config.yaml
n_experts: 16
qk_norm: true
parallel_block: false
init_std_qkv: 0.018
warmup_steps: 103
schedule: "wsd"
Below are experts of layer 2 (counted from 0) of a mixture-of-experts language model. Rows are named router (the router's row for the expert) and show model dimensions 672-767. Each number is 128 + 24 x the weight over its row's rms, rounded and kept within 0 to 255. Numbers have three digits each.
After each expert's rows: "comes before" lists some tokens at least twice as common just after its tokens as in all text. This comes from a sample of Wikipedia text that the model never trained on. Tokens count by the router's weight.

# expert 0
router:109098115139122121123144069141118101121105132139101193155135112115110107132083171147125101134104146106180141096143132121163121099129126156116130110127156121124092155077146148106141096097134132180157116138147114139136149166165132146187100142114140137117116116140127150166153133131102155128
comes before: " ", "1", "2", "\n", "3", "4"

# expert 2
router:130176121118173129125161132134098103139145137123100141139182143158110114123116106134122115132110092130147106090134151161119096131135153140147149126099130104117164142107141154081149101103130124100121081144160118176126076141153120123115131121175110183154092146123068110127155104096114138139
comes before: "0", "9", " |", "8", "5", "6"

# expert 9
router:149153091103148099118133161121072098131125123128117108137158156116113093121097166181109106155103108102138119147149183147134123110110151128108152098125125091074139162144142133114096147160143115120118104142128075157130113153131113143157107113182124183095105142123157121131128147099149092094
comes before: " to", " of", " the", " in", " by", " and"

# expert 15
router:200126096152142119120144116138086119122135173079106118136131159114114108126139140113147125199106141148112139096136152137151141096118100103125139187111158096085108136124140135086110070110118130152147131139142113161096090135149167143137151123087139135104105108104119118114132084167132129093
comes before: " of", ",", ".", " in", " and", " to"

# expert 4
router:139120134134147108117120137125122131096145093097102064112153123138152133113151162105127127128127125104119120148136146116151170090099116085134137120093143149123141127145087130169114104090100142137113135166091103172097104116142117181145127133088172163111110087136133103143144131158175083111
comes before: "\n", " The", " and", " In", " He", " It"

# expert 11
router:156146109118139155104139114104121125135126179120074146139132139148182120171113150109190172129105102109099104119186145152136150105117152150119166189151145105128137125115150136111138148106112135086153110082153154156096105126176126116159143120110141127113109106131074126130132107138134152108
comes before: ":", "==", "===", "The", "=", "In"

# expert 12
router:127121118093155130101120125174126110107120154152121151124127145137135114104085116148123111109146160111103135106135150153148109081128118161121113163129155097122091123090155166131118096113121125134167139111137073144107065150130107130128114155142118158136111148154126109117127119163163113102
comes before: " the", " ", " a", " his", " first", " its"

# expert 14
router:126123106142133084117135121103126121096117125130141175154114128160143120121091129140097105118078116122139181129166115145121109107097112122133094126091182119102128098122098129117079165157144146112124143127149115154098118110132105120142137120133134135125108115078126082140155138109147130091
comes before: "-", "|", "\n", "–", ")", "The"

# expert 8
router:124156090142150148123189173113138108134119144091126100132141164165095119090111140139090167107071136116137166078146155081161116158102198131122108111107142143063145069143097151182102086145104131107081127155176114147114162110171130106124103140113118155112125132156117138132145148168126125135
comes before: ",", " and", " (", " of", "'", " in"

# expert 13
router:145141148132172151137134132129097077098121119140098098152113123141103107132153145155138137143103113095161142145149132130136127121136140134137104136127122094112139123126115153108134166127103133147146105133116100155088077123168129122136140108129138128127109107165130107114147115109126111085
comes before: " the", " a", " was", " to", " an", " as"

# expert 10
router:132158100115139136108148110080132116091101140138122175115140144178106133140112180129139142122141111107109116098102141149146080137096109143152151144071178094120102112102169141125097118063086136157099103142155133151109130115134143123183113142123181104131128129123119127134127129122137110111
comes before: " ", " UTC", " The", " \"", " A", "present"